config.yaml
n_experts: 64
routed_scale: 1.0
norm: "rmsnorm"
tie_embeddings: false
lr: 0.00147
Below are experts of layer 4 (counted from 0) of a mixture-of-experts language model. Rows are named router (the router's row for the expert), gate (a neuron's input weights, with its number), up (a neuron's input weights, with its number), down (a neuron's output weights, with its number) and show model dimensions 0-223. Each number is 128 + 32 x the weight over its row's rms, rounded and kept within 0 to 255.
After each expert's rows: "comes after" lists some tokens at least twice as common just before its tokens as in all text. This comes from a sample of Wikipedia text that the model never trained on. Tokens count by the router's weight.

# expert 38
router [126 127  98 100 118 155 117 120  98 145 117 147  85 103 104 101  80 109 178 118 177 176 133  81 107 150  67  94 174 138 187 104 105 131  19 139  97 106  98 141 125 127 128 175 161 192 148 133 140 174 127 122 100 156 148 141 142 123 155 158 144  70 114 119 142  91 150 174 181 119 118  93 159  94 133 177 141  78  91 139 128 124 109 148 117 129 140 144  93 100 138 160 144  83  62 100 145 100 152 149 112 197 117 125 149  93 113 119 152 148 121 133  91 126 141  98 148 106  84 143 118  87  48 102 112  92 188 184 117 121 102 174  82 112 142  90 138 205  92 132  70  66 103 154  79 104 130 149 143 136 136 157  80 164 118 178 133 143 163  95 120 163 155 111 149 124  86 150  85 124 146 144  76 138 102 168 172 199 142 149 134 177 162 145  98  95 125  66 166 133 112 132  50 142 114 126 118 101 126 157 155 148  91 157 136 210 110 116 108 123 175 182  97  88 144  94 153 144 191 157 114 133 145 148]
gate3 [163 189 103 122 151 108 185 143 140 122 153 104 123 187 112 149 125 140 213 111 105  98  67 107  88 134 184 114 103 129 152  96 121  96  86 115 124  94 145 138 162 156 108 105 148 115  71 109 157 176 109 118 142 171 175 103 150 182 179 133 109  98 127 147 134 142 134  27 124 170 168 145 145 106 106 137  86 133 188  79 107 113  87 133  86 190 120 143 178 188 179 145 134 138 146 107 104 117 126 142 149 143 128  89  99  59 134 102 157 142  66 151 116 111 147 126 160 151 123 130 126 182 104 126 150 101 120 125 180 226 130 120  91 147 144 110 180  98 109 145 102  66  79 131 110 138 132 169 218 181 190 157 120 108 175 104 121 159 108 124 184 117 117 120  89 133  97 149 101 131 139 141 122 131 116 165 172 120 171 191 100 123 135 104 173 141 114  85 115  95 119 115 171 164 105 109 156 184 107 147 148  98 122 139 108 159 160 197 124 139 149 170 174 121  96  86 103 136  74 112 169 134 116 129]
up3 [175 150 158 131 192 123 173 134 198  93 180  73 110 189 127 157 162 120 119 105  51  90  25 102 159 105 158  93  92 139 129  68 146 144  59  91 100 133 109 132 157 146 135 122 148 120 123 145 137 130 153 101  42 124 154 120 196 126 203 125  91  92 165 105 111 137 123  90 174 147 105 108 135 127 112 104  77 120 124  69 102  96 100 121 121 120 163 183 121 132 140 165  97 114 135 104  91 129 128 173 155 159 125 155 131 118 148 125 198 154  70 165 120  48  83 150 166  98 119 116  63 116 121  87 160 110 159 110 139 151 139 130 134 138 100 149 200  97 126 142  91 109  57 122 177 127 104 115 180 108 230 121 115 123 144  97  69 159 137 170 148 154 161  81 109 110 121 114 104 141 136 162 117  83 115 138 165  92 147 175 151 130 113  86 135 125 131 146 103 119  57 172 121 101 116 127 147 159 135 121 156 127 114 133 153 147 118 110 133 163 144 136 119  93  93 122  90 172 140 106 138 125  91 118]
down3 [166 143 157 180  83 164 151  92 171 123 163 111 125 207  64  62  80 118  71 105 126  99 143 176 138 104 128 149 140 112 120 158 158 125 110 166 133 139 168 141 136  82  93 115 134 130  60 183  71 103  96 155  79 152 118 126  94 137  86  77 122 173 187  96 184 147 155 197 120 120 128 113 140 174  84 152 164 113 158 158 174  97 193 135 162  91 112 151 144 148 123 131 146 111 143 129 116  92  95  68 115 112 207 132  87  99 141 165 135  90 127 122 153 129 181 118 145 128 139 167 126 102 132  69 164 146  90 113 152 145 137 177 130  85 132 137 136 159 129  98  63  89 190 152 176 137 170  85  85 163 115 134 131 150 124 147 160  94  75 143 142 153 133 160 111 104 165 109 151 159 188  97 128 159  97 102 112 154 187 123  95 112 153  94 173 159 136 119 140 131 102 186 152 118 129 123  79 120 122 113 124 118  85  85 121 207  86 108  79 152 154 157  91 126 145  88 157  79 110  93 120 130 173 116]
comes after: "\n", " |", ".", " ", ")", "==="

# expert 32
router [135 115 119 187  98 127 151 105 124 106 182 162 162 142 101 139 116 115 108 135 109 146 132  99 117 142 117 140  83 124 170 197 163 142 150  98 107 197 108 176 187 144 122  76  78  61  90 114 112 139  96  82 149 101 162  85 101 104 102 140 105 116 200  78 177 139 166 120 120 120 133 139 157 115 120 166  77 140  99 150 120 139  82 139 124 142 150 151 124 139 130 164 117  88 158 141 151 144 144  55 238 101 142 140 125 161 116 139 148 129 153 124  97 112 149 111 146 166 128 120  58 156 143 119 110 143 117 116 179  79 163 146 176 107  75 156 159 113 115 150 187 126 131 101 124 114 202 111  69  53 111 170  47 101 145  61 141 121 141 110 150 131 165 137 119 156  96 135 136 127 114  96 120 125  91 151  74 178 123 126 185 187 102  75 100 163 121 156 125  49 135 114 160 108 192 133 109 136  94 115 146 115  94 127 141  95 118 171 159 111 165  86 129  85  74 133 168 116 124  58 102 137 101 138]
gate2 [166  88 132 167 121 114 108 101 145 145  60 121 138 173 147 117  71  71 125  91 132 179 121 157  95 156  72 162 132 119 164 164 102 156  96 136 144 152 159 146  96 128 125 144 106 135 144 131  68 140 130 140 132 155 133 159 138 110  90 124 127 147  88 159 212 132 113 106 139 137 200 134 133 150  88 140 111  84  93 116 149 109  99 110 176  79 150 157  76  95 133 123  79 130 117 100 108  91 169 125 126 127 100 113 117 111 144 105  59  71  73 146 136 116 101 145 127  93 127  81 153 142 158  68 201  85  67  91 123 126 119 147 115 145  97  88 106 206 158 108 117 100 212 165 102 121 144  73 103 124 112 146 176 178 138  84 107 163 126  91 170  78 115 109 135 141 108 150 142 138 160 108 138 187 138 124 120  95 136 117  66  73 141 139 126 110 143  71 114  73 155 150  55  72 124 131 132  96 181 134 136 147 157 151 115 142 131 162 197  78 125  58  83 109 167 138 137 132 148 116  47 116 111 163]
up2 [122 103 119 140 154  71 157  38 136  73 137 151 146 188 160  94 144 144 125  81  46  96 149 106 216 161 134 138 133 116  84 166 108 134 126  69 110 123 171 148  87 147 183 154  98 159 110 158 125 129 107 173 178 122  83 174 157 111 159 130  71 137 128 163 157 128 201  97 114 178  92 157 129  92 149  79 122 106 162 170 109 116 111 156  92 113 133 128  91 103  28 183 147 120 161  66 178 120 158 124 120 119 140 122 142  92 118 113 186  69 110  70 141 116  62 117 122 133 123 129 121 132 130 101 185  94  98 144 146 133  93 140 102  92 132 123 112 147  81 155 133 130 134 106 180 157  88 101 153 113 152 121  95 145 179 129 105 123 127 129 152 149 165 148 101 158 119 134 128  92  95 192 147 147 130 101  90 136 107 151  88 106 133 103 104 156 122 121 102 116 126 146  90 107 167  75 157 166 103 174 179 108 116 143 106 143 102 135 152 123  74 104  61 124 163 154 125 116 150 115  33 186 152 124]
down2 [141 109 108 154 157 145 102 166 140 146 130 141 186 149 111 117 123 134 143 149  77 130 174  99 154 135 131 159  99 152 131  50  77 112 119 164 103  99 208 120 140 128  94 125 151 159 158 100 141 128 139 177 110 134 106  99 128 124 110 103 161 159 156 142 106 174 132 174 145 154 135  90 158 159  88 139 166 128 157 134 171 108 132 102 153 125 143  84 135 111 143 112 136 135 144 150 135 110 125  83 124 154 175 130 123 171 114  94 161 170 173 106 145 121 102 136 154 201 159 174 171  89 144 154 128 108  67  69 116  97 102 139 123 135 136 141 121 110 134 152 178 127 103 102 156  82 134 131 102 171 129 122  87 149  52 130 143 109 123 127  83  66 131 130 193 169 132 153 135 143 118 193 213 154  65 150 144 190 108 130  74 110 100  94 153 163 140 126 180 114 137 150 171  83 122 105 150 107 106 124 158 132 153  27  57 162 132  67 147 169 124 101  89  89 134 187 132  97 114 109 210 221 185 108]
comes after: "\n", " |", " ==", " =", "==", "."

# expert 34
router [139 169 117  59 136 122 144 107 116 152 206 131 151 136 128 131 175 100 145 107 151  89 123  76 153  96  97 152 142 150 101 121  81 123 141  93 126 106 109  55 165 120 153 125 137 127 156 159 158 166 110 163 148 127 157 100 167 149  89 144  98 117 150  84 151 143 179  90 112 180 133 209 129  92 143 100  81  86 107 149 153 156 128 129 206 159 163  77 112 104 131 137  87  95 118 143 152  51 110 148 133 122 146 123 195 125 118 134 136 147 115 186 161 175 110 156 156 124 103 152 121 126 146 133 149 128 130  83 147  94 111 115 103 181 138 177 108  91  75 146  83 156 133 102 122 109 112 110 113  76 182 117 138 141 137 167 147 140 131 115 143 156 130 144 159 103 109 135 110 185  49 142  97 102  77 148 123 156 153 127 135 101 128 108 124 180  71 147 160 121 157 170 110 119 113  74 138 125 134  89 218 174  87  96 154 148 175 100 202 138 101 109 124  42  95 150 183  51 159  83  90 112  74 116]
gate2 [204 179 113 128 139 152  82  58 125 132 177 169 126 120  93 154  88 140 131 112 136 177 144 127 145 139 183 185 123 170  87 169 205 158 109 127  91 122 132 125 145 122  77  84  79 139 122 100 140 148 168 127 187  96 195 114 173 117 171 149  83 150  80 174  85 170 153 117 144 179 147 109 132  86 118 117 113 136 125  99 173  68 163 113 118 194 149  99 167 121 146  73  97 123 138 117 159 109 123 115 142  91 148 149 104 122 130  91  82 112 177 126 125  88  97 148 170 163 155 119 133 145  97 142 120 137 137 158  63 123 144 203 164 155 180 123 169 116 128 125 132 158 109 152 119 108 113 157  56 134 103 195 128 142 127 142 158 134 131 138  72  44 108 101 143  88 116 160 142 131 156 192  68 147 134 122 164 149  76 113 160 115 122  82 175 154 109 137 147 113  97 123  83 136  82  94 189 109 194 134  93 162 123 128 104  70 107 144 149 120 150 153 104  87 137 156 116 102  87 118 140 161 167 169]
up2 [130 150 188 165 152 119 124 144 117 111 109 236 111 104 110 137 162 104 111 138 174 142 146 157  67  42 176 155 120 192  66 131 126 133 137  93 123 124 138 148 129 146 168 115  90 158 175 155 127 162 119 101 132  96 123 178 121 192 128 136 138 124 145 146 174 181 228  98 146 102 180 105 114 138 127 106 110 113 127 193 161 118 149 121 132 138 117 161  71  50 144 140  88  72 221  79  88  75  88  72 111 116 117 187 141 121 114 131 140 131 109 107 108 107  92 159 125 140  92 123 183 106 145 142 154  65 113 111  98 143 140 116 156 106 119 111 102 106 127 103 120 103 156 139 134  71 163  82 169 115  49 172  48 107 116  85 132 100 152 132 120 118  56 135 120 164 119 149 187 113  90 101 114  79 144 165 105 119 148 115 150 139 126  84 110 155 132 110 120 185 167 147 112  85 130 126 154 160 110  98 119 126 127 118 152 137  92  97 157 144 153 161 140 177 108 113 162  88 150 126 113 137 126 105]
down2 [114 141 142 125 172 168 110 152 117 115 137 162 116 143  81 126 148 152 131  93 160  97 137 150 129  90  99 217 139 135 144 130 200 135 111 154 188 199 137 137 142  83 192 111 143 107 205 112 131 150 171 123 167 108  90 110 176 111 122  63 124 191  92  98 116 175 120 104 108 134  83 105 146 135 103 163  86  83  95 184 122  70 161 161 110  92  95  95  92 106 146 124  93 110 196 107 142  63 131 108 101 158 122 197  95 116 125 131 115 104 122 101 105 114 125  91 127  92  84  69 108  75 148 134 131 182 154 125 118  93 118 124 113 174 149 114 114 139 131  81 106 102 120 128 130  44 114 121 179 184 148 132 149 103 127  90 154 127 166 171 106 119 132 148  90 120 121  78 176  69 140 138  88 112 142 133 140  93  83 134 151  96 121 136 131 145 156  89 129 174 147 147 132 126 129 129 166 125 127 152 170  90 168 136  95  90 110 142  99  82 153 149  85 170  79 152 150 113 177 133  24  49 119 118]
comes after: "\n", "-", ")", ";", " classification", " Animalia"

# expert 21
router [168 165  76  95 132 149 114  81 128 116 134  57 171 103 152  76  94 120 154  95 106 158 112 186 166 135  87 128 164 185 118  89 132 103 123 107 107  98 163 129 154 134 132 135 110 155 125 202 147 193 136 165 156 125 112 145 125 133 187 150 114 141 101 197 139 176 100 138 215 173  92 136 146 153  92 112 128 141 105 125 145  67 141 154 148 136 121 160 141 163  97 153 113 155 157 108 122 106 119 155 115 150  58 109 105 187 120 132 161 128 121  98 112  97 151 145 122 114 136 117 145  74 124  62 154 147 123 130 145 135 105 114 157 160 128 137 143  85 101 137 166 129 157  53 130 119 129  61 113 160 143  85 158  95 144 140 182  85 109 110 122 111 178 168 143 123 100 100 102  52 145 136 132 122 105 204 151 137 157 197 125 130 130 172 125 106  99 122 150  89 134 103 125 105 135 114  56 101 140 135  71  71 211 123 151  63 116 162 153 148 172 115 174 182 120 139  32 169 145 120  90  98 142 119]
gate4 [101  93 109  77 136 153 123  76 141 130  99 101 136 180 122 108 132 125 149 185  91  88 140  94 158 109 133 176 111  71  80  79 140  71 156 141  84 178 179 174 136 150 132 102  96 117 112 121 123 112 117 141 106 138 148 125 114 101  64 106 151 144 160  83 162  78 134 103  80 126 127 119 127 121 134 148  98 119  72  95 143 114 125 108 135 161 160 121 120 113  37 119  86 108 142 112 153 127 124 140  96  84 177 123 192 164 172 157 181 214  93 114 112 138 101 147  45 134 154 160 112 155 129 137 140  91  60 129  71 158 116 160 144 204 118 102 102 176 133 152  74  78 141 167 127 113 172 182 125 160  88 127 131 180 159 130  91 102  75 167 197 120 140 140 152 122 164  79 148 171 122  81  63 135 132 105 135 125 141  93 124 163  88 146 126 149 139 134  81  76 137 166  84 132  62 128 134 120  73 167 153 115 136 157 110 133 160 122 165 158 148 115 105 143 126 138 171  65 130 128 137 117  74  86]
up4 [ 33  68 100  60 159 121 111 180 114 106  82 146 115  99 154 104 166 153 158 109 129  80 149 192  81 130 142 123 114 111 215  97 115 134 133 109 143 135  42  77 135 127 147 123  87  86 156 136 166 101 138 109 137 160 126  94 147 117 172  91 127 163 130 226 144 132 119  91 161 125 113  87 153 112 180 184 179 102 120 149 178 139 116  85  81 104 135 109 146 190 118 120 148 148  91 145 151  89 132 117 146 166  79 127 109 202 141 156 123 147 146  74 104  99 136  92 128 107 143 124  87 121 151  78 179 125 125 139  81 179  93 167 111 105  83 132 172  95 156  70  90  76  70  84 124 113 134  95 161 142 131 151  86  96 136 101 149 146 130 120 174 114 108 130 172 123 106  94 191 163 137 153 112 158 166 174 136  87 115 135 105 143 121 162 109 128 183 150  89 137 127 131 135 164 151 138 153 117 127 140 133  97 112 115 165  92 132 143 139 196 101 158 102  95 146 159 117 178 143 103 109 150  64  89]
down4 [122  88 138 156 177  55 193 122 123 105 129 136 155 134  83 104 177  96 186 132  98  64 151 130 118 121 164 103 146 138 139 179  92 158  87 109  95 143 109 202 132 117  85  38 155 134 152 206 162 117 213 128  97 110  62 139 110 112  84  74 108 133 153 143 164  80 140 143  87 101 130  86 106 126 162 143 132  87  96 148 209 132 100 122 135 112 115 177  67  80 106  80 137 125 154 130 159  97 105 126 123 131  92  89 132 184 118 124  96 155 102 136 163 136 106 210 108 115 122 121 128  97 155 162 125 140 106 113 145 129 180 142 109 113 120 105 116  99  95  88 143 157 150 132 109 143 161 163 171 145 119 105 120 137 196 165 132 155 176 140 159 123 161 100 176 127  89 143 137 162 102 148  79 116 120 166 160 178 148 208 130 111 135 115 199 132 146 165  87 119 142 131 104 158 167 126 132  57 153 150 154 182 141 132 125 106 186 124 122 184 130 135 123 113 173 124 139  91 115 102  82 103 113 168]
comes after: "|", " to", " was", " a", " and", " were"

# expert 22
router [121 160  69  75 136 150 154 121  83 109 127 105 151  71  89  83 130  89 107 123 143  96 122 118 115 195 153 111 117 139 175 130 104 131 106 133 181 104 109  93 100  74  89 111 138 139 151 156  97  76  85 174  81 116  81  83 144 112 121 186 165 129 149  93  89 123 156  92 166 164 134 118 150 157 113 159 100 151 117 148  94 137 112 168 157 131  82 169 126 110  92 106 139 166 120 160  80 116 106 102 116 115 123 134 174 112 107 132 148 165 132 109 149 101 128 140 142 139 177 143 148 153 123 118 123 196 158 125 185  98 148  69 177 118  98 138 174 148  66  80 100 145 152 107 121 135 130  48  75  89 177  74 106  88 123  76 123  91  97 118  77  87 164 132 118 139 102 121 116  66 156  79 168 166 122  67 126 169 145  89 157  96 141 171 126 196 130 128  99  74 153  76 192 122 140 136 134 117 102  75 215 153 127 105 142  98 144  77 106 126  60  87 156 142 129 159 139 131  64 151  95 148 125 153]
gate2 [149  98 143 101  77 150 206 181  98 173 136 135  57  62 112  77 191  78  91 116  75 151 140 113 140 117 131 148 158 107 160 119 116 128  96 155 176 138 133  96 122 109 137 107  93 140 136 160 107  97 111  70 136 102 173 155 149 160  66  93 105 100 131 179 156 145  98 135 134 101 106  77  79 108 115  57 156 184 117 154 157  80 108 102 163 129 167 176 156 114 156 110 173  79 101 130  80 106 145  90 155 131 188 119 155 151 129 144 168 100 103 178 162 111 153  85 148 154 138 144 145 140 133 162 171 106  78  99 167 143 146 110 117 132 143  74 164  95 101 122 124 121 150 202 127 169 148 131 130 111 151 113 171 149  90 147  78 146 133 133 147 130 121 154 105 146 119 148 152 192 172 182 123 112 163 111 114  50 144  63 116 123  79  72 141 153 131 114  77 128 161 176 181  58 132  72 138 136 100 102 146  99 152 134 146 103 128  77  99  77 126 145 120 115 116 134 169 184 106 126 167 134 132 180]
up2 [124 123 167 135 116  80 161 145  83 207 179 165 102  84  95  65 198 151  84 100  87 171 103  85 118 141 140 110  74  96 140 126 125 101 149 131 110 130 136 129 173 119  81 113 144 144 120 125 147  90 134 128  76 101 117 110 129 169  99 112 132 176 181 139 138 159 138 157 101  65 102  83 201 121  96 131  74 139 122 180 178 134 182  98 136  99 163 138 116 130 134  98 164 119 181 182 126 112 110 207 168  87 114 132 133 128 118 134 109  82 135 125 117 117 149 111 195 146  95 110 164 130 155 127 201 143 119  88 164 158 118  68  80 115 164  75 122  63 114 118 212 160 111 106 128 154 143 133 132 145 151  64 145  87 132 121 131 136 130 163 133  91  96 136  80  79 141 124  86 130 105  82  99 108  90 121 120  97  79 134 132 100  64  73 122 137 150 193 115 125 170 142 138 107 143  91 133 102 104 118 125  85 128 118 148  57 180 116 150  61  84 142 122 111  89 182 155 149 120  97 110 148 132 138]
down2 [152 134 142 160 158 181 157 147 117 124  65 110  92 120  66 156 150  94 155  85 155 142 138 134  42 135 165 103 103 122 141 125 113 151  97 133 157 151  93 105 132  94  97 107 172 200 166 135 157 132  91 151 129 113 105 156 109 134 128  72 151 131 170 149 128 145  80 127  96 134 153 161 108  76 151 203 158 114 153  87 156 151 111  74 171 107 153 160 147 179 131 189 143  92 129 186 124  79 115 121 175 163 148 194 158 120  75 145  57 129 101 166 122  96 127 131 158 180 166 178  74  82 145 109  90 120 115 144 181 101  86 101  46 142 151  96 139 114  90 144 164 117 133 107 130 135  79 103 148 173 129  96 146 137  97  80 128  96 176 164 179 145 121 124  71 131 107 119 117 104 143 129 116 173 181 130 109 110 153  95 126 146 115  98 152 143 153  66  80 181 201 129 138  93 111 184 158 108  88 141  83 161 119 127 117 106 134 105 171 117 137 136 141 100  71 137 106 145 111 210 144 124  91 137]
comes after: " the", " a", " of", " and", " s", " was"

# expert 63
router [123  94 125 171 137 194 149 109 181  82 138 116 159 154 208 116  85 146 155 177  76 126  90 149 159 154 158 120 143 184 114  96 161 171 202 176 103 149 140 140  89 131 174 101 109 107 126 189 143 104 104 134 109 154 146 139 110 123 128 103 112  78 113 139 134 102  84 179 152 141 170 129  54 134 140 112 148 155 146 150 145 113 127 165 129 182 179 144 144  93 126 188 116 143 182 136 140 181 133  78 103  36 128 142 128 149 129 143 185 146 138 114 133 116 125 116 128 115 160 142 129 142 132 100 128 121  91 173 143 115 152 149 169 124 146 232 129 126 166  77 176 172 132  61 176 122 187 107 119 109 112 155 141 104 160 158 147 154 197 131 110 130 158 138  83 128 115 120 119 172 104 134 150  96  97 183 136 126 112 110  74 126  73 107 141 124 150 105 163  87 143 162 135 105 106 123 164  93 148 127 140 198 136 114  85  58 114 170 127 125 142 144 122 195 128 146 111 171 131 119 132  40  73 171]
gate3 [146 120  46 114 186 133 119 106 146 129 126 115 154 202 180 117 105 150 145 133  95 179 121 127 132 126 151  65 148 133  85  74 184 109  99 125 134 149 135 117  81 146 207  93 145 115  88 112 120 139 139  74  83 161 142 108 174 158 139 128 126 104 172 163 121 136  94  94 180 126 158 162 134 155 155  79 129 112 104  67 158 144  66  87 101  75 114 154  95 135 166 172 164 144 104 171 146 109 146 129 121  65 104 176 164 186 162 193 188 139 176  87 124  87 158 107 145 123 169 100  86 119 124  72 122  84 116 174 128 117  89 153  92 116  90  90  77 161  90 125 124  98 183 116 146  91 123 116 163 129 119  88 115  89 112 143 135 120 169  92 134 114 118 134  34 137  99 130 180 158 153 109 112 182 136 195 150 138 144 129 150 151 152 111 110  94 161 173 135 108 112 170 157 173  92 126 186 138 145 151  83 133 108 136  67 116 115 124 112 179  77  85 100 124 172 137 135 162 132 147 148 114 126 160]
up3 [119  89  55 144 109 129 159  87 143 146 169 184 129 147 148 145 176  51 142 133 101 138 102 118 172 136  84  76 150 126 152 119 172 150 132  84 119 149 126  98 149  87 120 128  91  24  82 141 102  80 122 106 134 118 147 107 145  62 139 109 134 121 119 109 124 156 132  80 134 164 121 150 132 146  92 146 188 197 126  43 154 113 117 133 118 125  71 153 144 146 103 144  92 173 150 154 182 130 140 167 113 165 135 164 106 167 154 165 134 119 107 109  98 120 117 136 102 115 127 101 143  95 145 189 142 114  84 146 100 150 187 135 164 143 133  87 114  96  90 107 147 181 128  76  98 147 130 103 119 176 139 104 134  73  82 164 145 137 164 121  84  86 170 119 118 171  85 113 116 144 201 102 146 173 128 113 118 116  61 116 130  73 190 122 142  90 120 162 141 130  84 156 180 119 142 159 170 146 131 174 101 130 159  85 101 118 221  97 118 122 129 133 143 135 203 113  87 176 129 126  82  76 162 159]
down3 [ 92 121 164 130  95  86  93 191  92 112 163 116  92 100 117 140 140 147 100 121 105 116 160 127 129 118  71 116 112  80 127 168 140 123 141 130 110 147 144 173 133 119  90 175 116 155  80  95 135 115  56 162 140  84 144 152 168 168 156 148 123 160 117  88 168  88  97 130 115 155  97 134  62 119 149 123 143 117 172  81 134 124 126 144 103 158 124 112 118 115 173 146  73 162 120  68 184 105  96 153 149 120 169 134  93  93 118 125  89 118 135 115 120 164 169  95 138  96 138 148  59 123  83 109 143 115 124 157 122 112  64 149 121 105 101 104 103 111  78 107  72 154 135 139 122 201 140  37 141  99 152  82 129 154  76 133 158 114 129  46  98  74 111 133  87 190 137  81 102 131 123 146 101 134  76 139 151 112 152 106  73 115 208 120 108 127  73 110 129 121 177 152 100  79 166 186 115 145  46  93 121 103 143  96 114 163 122 102 103 154  81 145 131 192 149  37 135  84 122 131 166 161 118 101]
comes after: " |", "|", " /", " −", " +", " were"

# expert 4
router [154  61 106  72 180 150 164 116 102 138 112  88 141 122 150 171 160 108 188  95 126  62 100 146  88 165 115 104  61  90 127 171  92  92 142 112  93  92 117 121  97 125 157 139 127 142 143 113 120 131 138  76 104 100  73  94 112  73 165 127 123  75 139  97 116 111 113 118 134 197 103 128 110 114 125 173 121  88 131 116 143  84 140 177 158 106 134  99 124 103 123 145  74 129 135 116 137 129 120 124 161  96 175  83 142 103 141 185 151 110  92 161 105 143 159 158 115 135 103 165 211 188 121  97 176  77 134 137 186 146 151  73 108 128 144 108 118  55 127 148  82  97  89 123  82 147  65 175 166 114 125  85 147 116 146 133 134 179  93 172 122 159 209 121 154 162 115 130  92  90 162 123 124 148 147  95 197 172 102 168 153 112 120 132  97  63 150 122 108 192 178 156 123 158 132 117 136  72 120 111 200 176  96 131 100 141 128 119  49 122 127  91 118 165 136 161  83 142 168 128  98 114 128 121]
gate3 [144 135  55 130 114  81 159 133 144 128 122  95  82 203 152 155  80 138 144  66 149 161  90 104 104 137 119  89 117  99 110 121 112 118 135 153 134 112  94 178 117 110 179 156 132 113 117  97 101 124  67  92  38 149  93  62 131 183 158 101 131  68 135 133 190 103 121 135 125 141 101 165 102  88 152 108 143 159 169 129 163 113 104  74  87 138 131 101 195  84 139 143 116 133 154 135 211 170 132 157 168 183 100 181 115 150 126 170 155 103 150 116  77 116 101 128 119 184  83 118 103 112 172 134 130 123 130 152 110 171 170 116 153 178 115 164 154  84 121 131 142 126 123 151  59 120 137  85 135 155  85 111 136  61 100 151  70 159 153  94 138 137  99 171  83 157  90 135 137 166 163 131 124 129 154 133 148 169  93  94  90 186 101 100 155 171 110 121 113 106 123  54 166 151  91 131 114 185  73 115 129 126 105 173 168  76 107 136 104 132 112 131 172 129 133 162  96  87  69 180 139 114 144 122]
up3 [156 192 142 137 110 107  76 143 166 166 159 105  70 133 165 117 140  57 158  82 111 121 111 125 132 149  75 164  94 117 128 122 142 148 134 143 150 140 132  80 175  94 144 112  68 145 136 121  80 136 144  99 105 147 137 115 126 100 189 148 157 123 121 102 161 105  92 134 188  96 119 144 122 101  82 139 135 133 168 122 146 107 131 119 143 143 167  91 110  80 114  94  97 242 127 143 163 110  81 191 114 176  72  82 122 177 129 173 159 125 153 101 106 105 140 126 149 167 118  81 137 126 141 114 126 200 150 103 115 144 122  73 141 126 127 192 134 188 146 106 149 100 118 118  47  81 135 104 115 128 100 118  64 109 121 167  91 158  78 101 144 100 118 138  72 108 160 219  99 194 163 122 134  66  88 155 119 140  86 118 146 147 122  99 143 142 183 118  69  88 121  95 139 117 134 105 148 148  95 132 111 109  96 181 116 156 156 138  77 112  89 115 148 159 211 178 148 151 125 115 164  92 146 112]
down3 [125 181 132 150 167 143 157  88 129 150 152 113  97 138 114 148  99  97 150 162 113  74 128  92 119 110  88  78  97 152 120 111 137 154 131 172 112 145 119 109 134 155 135 142 109  86 120 125 106 149 106 105  88  63 150 143 143 164 117 128  82 153  61  63 154 125  63 128  94 152  60  97 113  89 160 155 171  95  88 140  99  73 174 125  94 181 137  98 113  96 144 105  80 174 150 199 165 104 175 150 134 158 171 179  78  71 154 144 135 113  76 117  90 162  93 122 169 153 135 188 122 168 164  62 162 131 103  93  87 147 106 120 115 155 102 131 122 140 207 112 125 101 151 196  88 105 134 148 171 131  82 179 158 151 100 123 144 105 142  96 121  60 130 191  24 139 106  91  71 143 137 196 125 144  72 130 129 126 124 110 153 101 142  94 127 134 144 177 140  95 126  93 141 133  92 104 146 132 101  91 134  89 127 187 131 125 150 112 145 169 128  85 144 153 174 146 105  99 128 150 133 123 139  79]
comes after: " |", " D", " E", " N", " S", " V"